config.yaml
n_layer: 8
d_model: 160
n_experts: 256
experts_per_token: 3
d_expert: 128
d_shared_expert: 0
activation: "squared_relu"
moe_layers: [2, 3, 4, 5, 6, 7]
router_score: "softmax"
normalize_top_k: false
routed_scale: 1.0
balance_loss: 0.00552
balance_bias: false
router_z_loss: 0.0001
init_std_router: 0.014
lr_router: 0.000943
n_head: 5
n_kv_head: 5
head_dim: 32
vocab_size: 2978
norm: "layernorm"
norm_place: "pre"
norm_eps: 1e-05
positions: "rope"
rope_base: 1720.0
rope_fraction: 0.5
qk_norm: false
attn_scale: 0.177
tie_embeddings: false
parallel_block: true
init: "normal"
init_std_qkv: 0.0395
init_std_o: 0.0
init_std_up: 0.0395
init_std_down: 0.0
optimizer: "muon_variant"
lr: 0.00731
lr_mult_qkv: 0.7
lr_mult_o: 4.0
lr_mult_down: 2.0
beta1: 0.93
lr_head: 0.0155
grad_clip: 2.0
warmup_steps: 200
schedule: "wsd"
decay_fraction: 0.468
decay_shape: "linear"
final_lr_fraction: 0.0
batch_tokens: 65536
seq_len: 384
doc_mask: true
train_tokens: 335800000
steps: 5124
dataset: "wikipedia_en"
Below are experts of layer 4 (counted from 0) of a mixture-of-experts language model. Rows are named router (the router's row for the expert), up (a neuron's input weights, with its number) and show model dimensions 0-159. Each number is 128 + 24 x the weight over its row's rms, rounded and kept within 0 to 255.
After each expert's rows: a language model's description of what the expert responds to. This comes from a sample of Wikipedia text that the model never trained on.

# expert 42
router [150 132 147 148 131  91  90 175 112 107 126 138 116 176 131  87 128 148 162 137 151 144 153 113 125 155 112  93 158 131 135 114 131 166 107 148 130 155  96 130 127 155 103 156 131 111 128 194 125 121 128  90 111 179 112 135 135 118 119 113 162 124 120 141 148 143 110 126 150 139 128 133 120 158 104 115 125 135 127  88  92 123 128 137 141 143 167 137 175 132 143 119 111 105  95  84 136 118 102 137 124 130 167 118 122 128 113 108 144  97  94 115  78 107  91 124 163 131 125 174 123 158 132 101 136 159 151 103 113  98 117 133 120 101 175 137  98 129  66 171 114 141 111 124 161 135 168 160 114 121 127 152 156  81 121 137 163  78 169 118]
up0 [143 165 127  99 127 155 125 113  67 109 128  79 112 151 156 128  90 172 132 127 106 111 121 132 160 134 151 121 143  61 186 114 101 152 129 120  90 140 124 182  76 133 124 140 163 107 106 130 125 141 152 140 136 158  97 123 110 127 133 101 116 128 174 108 113 122 127  82 127 120 142 121 133 100 108 146 101 108 163 129 136 120 101 150 158 117 111 121 113 133 121 188 124 150 135 151 110 153  94 143 106 172 100 159 109 138 137  98 157 137  99 123 152 157  97 100 119 128 128 125  95 142 102 168 157 141 108 134 162 125 140 106 120 133 101  89 136 104 126 142 144 145 127 112 136 136 131 113 125 115 157 119 136 168 149 136 167 191 107 165]
What it handles: Single capitals and capital pairs inside all-caps codes and acronyms, such as country codes, positions, FIFA, ATP, BHP.

# expert 0
router [126 137 114 129 108 139 102 124  76 137 106 136 135 153 133 127 141 165 134  70 150 147 117 135 166 177 118 115 119 118 113 101 133 144 128 169 152 162 166 118 128 120 115 133 171  70 168 153 160 116 124 108 132 124  79 128 132 105 158 105 131 152 175 133 120 136  77  88 149 111 139 137 130 116 134 113  57 131  79 129 112 139 122 148 132 149 130 127 150 122 125 102 133 113  94  95 125 126 129 115 130 117 188 118 110 170  95 120 142 100  82 126 106 125 115 119 120 181 153 129  98 156 135 118 193 151 136 110 116 112 130 145 114 109 132 144  84 134 102 143 124 179 134 174 132 136 121 108 130  98 119 149 151 104 108 151 156 118 142 125]
up0 [119 113 144 133 157 128 137 115 145 139 156  94 111 157 129 125 133 119  71 114  89 142 128 112  97 118 104 166 148 128 115 165 109  94 148 152  90 144 139 148 167  67  97  88 116 121 129 110 152 131 152  96  83 162 112 113 107 133 170 123 142 132 126 175  80 133 159 120 144 106 129 154 158  98 128 118 146 122 136 113 102 138 131 105 142 162 136  90 106 118 172 105 134 132 108 111 137 155 105 113 135 128 118 139 105  72 131 170 112 116 121 144 145 127 123 115 177 128 105 143 131 142  98 116 101 103 145 138 122 143 133 167 143 126 142  91  96 128  83 156  92 132 178 151 139 152 151 180 129 140 108 134 108 199 118 134 149 146 148 116]
What it handles: Bare space tokens in tables and stat lists, mostly after a pipe or colon before a number, e.g. | 291, Hits: 1,678.

# expert 52
router [135 140 133 146 123 118 105 170 113  90 115 105 108 197 125 108 132 135 138 116 144 149 149  92 144 141 122  87 185 123 104 108 154 174 101 132 122 162 116 129 107 176 123 145 148 136 162 182 136 136 123 131  86 156 107 125 143 113 118 114 155 127 129 128 147 137 111 110 141 132 129 123 103 173  79 100 126 128 118 123  97 128 121 158 135 149 183 133 170 141 142 113 107 107 116 102 153 112  87 115 123 124 164  81 119 132 132 120 172  95  68 122  83 123 108 138 153 135 121 157 109 156 135 104 139 128 147 107 103 116 141 125 131  90 184 151  81 118 105 152  84 130 130 123 170 128 129 160 123 118 140 150 132  90 112 125 159 127 145 113]
up0 [122 102 127 197 142 147 101 103 132 116 107 107 101 129 102 112  76 181 140 150 132 129 117 167 138 103 143 146 117 123 146 140 170 159 115 115 109 156 135 129 145 115 154 125 163 141 129 130 114  83 122 180 105 105 116  93 106 123 123 210 112 136 139 140 117 136 153 145 106 152 130 131  72 161 143 105 122 124 129 123 129 197 139  94  92  96 161 141 113 140 153 107 115 150 126 153 143 107  82  89 117 146  92 117 129 138 145 146 151 113 133 106 141 154 126 152 129 105 153 103 144 138 138 110 150  87 110 166 118 154 122 125 113 134  93 112 132 117 174 114 107 133 151 125 154 112 125 115 141  84  90  88 105 150 135 118 129 156 139 112]
What it handles: Later capital letters inside acronyms and country codes, such as the S in PBS, the A in NASA, the C in AFC.

# expert 15
router [113 140  82 153 130 154 126 158 122  95  96 119 107 146 149 116 140 109 123 115 114 142 111 131 149 158 137 127 158 118 116 132 134 134 102 129 116 152  94 102 100 135 144  84 142 103 153 169 114  86 129  97  83 120 112 151 166 110 101 149 160 124 136 128 117 126 106 125 131 154 165 150 121 129 109 114 100 137 119 103 125 161 123 136 154 147 148 139 171 116 131 125  93 134 142 121 118 102 112 106 143 111 151 130 103 175 128 138 153 117  82  54  93 110 103 156 149 128 161 162 105 189  83 129 147 160 168  91 126 135 123 182 154 114 160 142 115 148 123 127  99 165  96 149 123 103 173 113 166 143 114 167 148 136 131 117 139 143 116  80]
up0 [142 127 127 182 131 130 119 125 123 129 121 110 121  86 151 101  94 131 171 152 139 165 143 107 120 105 146  82 169 103 150 180 127 135 106  72 138 122 188 112 101 153 143 115 168 117 117 150 113 146 137 127 157 138 137 129 102 102 136  98 101 141 117 140 153 133 127 130 109 129 128 152  85 151 132 135 154 100 126 106 146 140 140 125 106 112 131 143  86 134 129 117 153 160 143 117 129 103 110 137 100 172 109 108 125 103 150 132 116 132 104 128  98 123 116  92 137  76 134  79 135  90 101 177 121  99 111 164 151 147 106 121 124 121 162 146  88 152 162 151 168 133 154 122 125 161 141  57 112  98 172 120  89 135 118 126 131 144 164 136]
What it handles: Nationality and demonym words such as French, German, Roman, plus word endings like ol, ian, an, as in Alcohol, Stockholm.

# expert 46
router [133 130 135 126 121 150  79 187 114 105 127 144  97 142 125 125 122 120 160 125 159 146 135 102 162 153  97  87 140 118 127  84 125 141  92 158 132 180 129 125 134 144 125 102 155  88 118 144 121 111 123 116 103 136  73 113 124 112 162 149 184 133 184 157 156 141 121 132 132 109 121 157 126 126 134 117  98 148 123  95 111 163 149 153 150 120 130 118 123 132 108 113 118 120  89 129 153 108 121 123 189 118 148  85 102 154 132 110 162  98 124  89 124 118  86 116  97 181 151 126 119 136  99 120 175 123 121 125 107 149 112 177 137 110 149 152 105 123  81 147  85 143 118 127 142  81 137 134 164 142 154 142 115 105 142 166 118 101 130 101]
up0 [115  97 121 114 156 104 173 102 123 152 121 150 131 144 125 152 167 147 142 158 145 146 105 127 135 118 109 154 157 150 114 129 123 137 115 137 117 180 119 135  80 177  90 151  89 150 139 136 149 152 106 110 110 155 119 178 109 199  97  89 118 115 137 131 146 103 116 141 142 153  94 135  96 123 136 101 127 104 115 164 136 108  92 153 106  94 134 111 133 148 107 136 119 122 139 125 130 133 151 147 145 164 124 132 173 113  91 117 103 114 171 121  75 142 124 132 149  94  84 181 153 116 136  97 101 124 115 168 130 150 114  70 107 142 123 118 114  83 142 123 122 139 172 133 140  84 134 144 119 150 132 142 131 102  94  98 109 126 112 158]
What it handles: Newlines ending lines in infobox-style key-value lists and taxonomy entries, often after a heading word, closing parenthesis or semicolon.

# expert 14
router [ 99 124  91 133 117 101 127 115 125 138  88 126 115 154 137 116 160 125 136 106 123 139 144  89 153 133 109 124 192 141 108 123 130 136  76 140 136 160 106 100  90 131 137 117 176 117 155 152 118 127  98 130 124 146 129 145 169 104 115 137 156 153 152 119 123 128 104 112 151 142 127 139  98 133 126 109  99 134 122 100  89 153 118 146 155 108 141 128 175 128 144 128 102  94 139 103 180  95 107 127 125 109 136 123 109 168 128 144 146 120  72 100 109 135 139 133 144 137 149 166 107 169 100 110 143 162 153  80 129 135 144 174 142  96 146 141 116 146 105 148  82 186 111 141 120  96 180 136 177 144 123 115 157 137 134 155 159 128  90  77]
up0 [106 156 160  73 153 120 131 164 129 108 111  95 104 119 135 184 153 173  98 103 113 147 122 123 148 112 140 132 130 124 138 154 156 124 128 182 105 110 156 118 119 147 106  94 120 125 166 149 129 115 126 107  99  83 121 151 141 159 167 120 107 125 115 124 134 139 116  93 144 112 139  80 146  90 113 130 139 116 103 111  73 152 187 143 119 122  97 140 112 137 105 168 100 119 102 153 134 152 127 183 112 172 120 130 122 131 145 113  84 147 101  96 137 134 142  96 125 143 116 124 154 154 111 158  97 117 156 137 148 165 120 136  82 150 135 148 102 163 134 136  91 149 141 129 119  96 176 132 109 147 126  95 130 150 130 139 169 146 128 171]
What it handles: Final pieces of place names and common first names, such as Switzer-land, Minnes-ota, New York, United States, John.

# expert 35
router [122 127  78 159 117 120 125 157  99  93  88 149  81 143 140 123 135 133 155 105 140 132 122 110 166 180 116 123 180  99 110  85 112 120  74 121 148 146 115 113  94 133 119 120 173 131 177 150 119 104 108 142 109 135 113 179 145 114 147 165 137 104 114 139 130 126 124  94 149 155 173 125 153 126 131 123 105 114 127 131 124 163 105 150 135 139 160 151 153 110 106 118  83 138 125 105 164 134 113 118 144 134 136 120 126 146 113 131 119  93 102 106 113 156 148 148  98 119 135 130  94 156 100 126 150 133 170  66 113 113 159 129 152 109 151 134 134 142  97 160  83 167 126 173 141 120 168 153 164 130  96 126 163 134 107 151 121 143  94  97]
up0 [130 128 144 172 116 166 145 143 138 134 134 109 154 141 132 107  89 166 170 156 144 157 132 114 127 108 132 159  86  86 119 131 149 152 116  96 112 133 122 140 149 104 127 160 119 184 122 121 118 153 133 127 129 137 116 121 111 109 129 155 116  87 159 118  96 161 111 154  87  97  93 152 128 126 105 156  92 171 146 126 100 131  79  99 170 123 139 110 108 134 166 131 116 121 133 114 145 110 156 109 157 102 116  54 147 115 135 118 104 136  84 139 155 128 122 130 162 111 111 133 138 106  96 132 138 166 122 151 143 127 138 181 111 143 101 126  98 113 172 108 153  93 129  94 147 176 119 151 106 153 108 107 126 119  73 135 168 134 144 110]
What it handles: Final pieces of place names, demonyms and compounds, such as Hawaiian, American, Island, Zealand, Airport, Outfield.

# expert 63
router [131 132 102 130 103 129  97 130  93 144  89 141 121 153 160 130 136 163 116  75 151 138 130 136 164 161  77  81 126  95 114 120 160 155 128 180 139 149 135 127 109 156 110  94 161  90 161 145 147 110 111 106 117 129 105 137 129 106 160  98 135 127 164 138 151 120 109 104 143 120 125 130 130 131  84  97  80 153  78 140 129 165 158 162 108 165 141 117 174 144 112  94 133  86 119  86 113 112 118 122 128 114 173 131  83 144  92  99 154 127  98 134 131 125 112 124 110 185 162 131  90 142 145 128 149 158 141 127  96 105 131 140 128 109 138 147 117 130 116 179 105 179 123 155 136 132 124 164 129 106 126 133 160 121 142 146 141 122 140 109]
up0 [143 112  78 118 143 125 119 142 111 111 110 184 108  96 137 147 134 144 124 128 132 116 121 202 136 151 125 113 125 129 108 180 136 143 100 125 139 101  95 141 120 102 163  80 140 181 123  88 135 128 134 138 142 101 137 134 178 117 132 153 123 136 143 141 149 127 131 124 132 132 120 115 105 160 135  56 160  94 109 189 110 140  89  97 134  70 110 139 146 106 150 133  98 108 111 111 105 126 103 121 124 136 127 137 160 128  88 127 114 119 145  73 122 118 136 146 108 111 142 107 124 134 140 141 135 141 133 110 131 111 148 149 119 186 146 179 130 108 174 142 156 132 101  83 151 133 154 151 191 138 132 125 132 129 129  89 118 109 132 123]
What it handles: A lone space token right before a year, date or number, after words like in, before, November, as in in 1947.

# expert 29
router [153 165 109 128 106 134  92 148 108  95 126 133  89 152 136 105 120 159 128 106 141 155 175 148 155 152 112 116 127  80 187  88 182 147 118 144 157 124 111  93 125 134 105 128 169 113  93 182 125 110 148  85 125 131 104 136 156 132 132 163 133 152 112 123 169 141  93 110 119 136 132 164 120 163  95 105 118 165 113 110 131 130 138 145 102 116 153 139 136  85 155  96 117  69 126 100 122  99 107 127 157 116 134 109 122 141 128 116 151  92 130 125  81 120 141 134  95 126 136 118 135 148 152 122 152 126 177  95 115 134 151 119 139 103 143 149  90 143 110 178 122 140  88 132 147 128 159 159 127 119 148 144 155 108 144 175 142  95 151 132]
up0 [ 81 140 155 134 130  86 129  83 144 113 119 140  86  97  93 115 111 123 114 108  90 125  97 151 158 150 123 118 144 123 126 125  94 147 165 117  90 128 118 118 159 108 164 102 104 167 136 129 104 137  92 165 150  95 192 114 104 112 136 136 134 106 119 121 130 112 133  90 104 116 131 143 169 131 146 130 159 177  91 125 136 108 153 110 127  96 145 145 123  96 130 156 137 137 119  94 146 109 160 174 106 106 126 118 116 120 102 155 110 146 126 125 122 157 125 121 142 145 173  76 156  91 157 110 133 135 145 118  94  81 135 150 114 157 123 135 145 124 145 139 181 139  99 142 142 125 152 129 183 188 126 136 122 113 168 153 122 116  93 142]
What it handles: First capital letter or piece of a word at a line, heading or quote start, such as O in One, Semi-finals.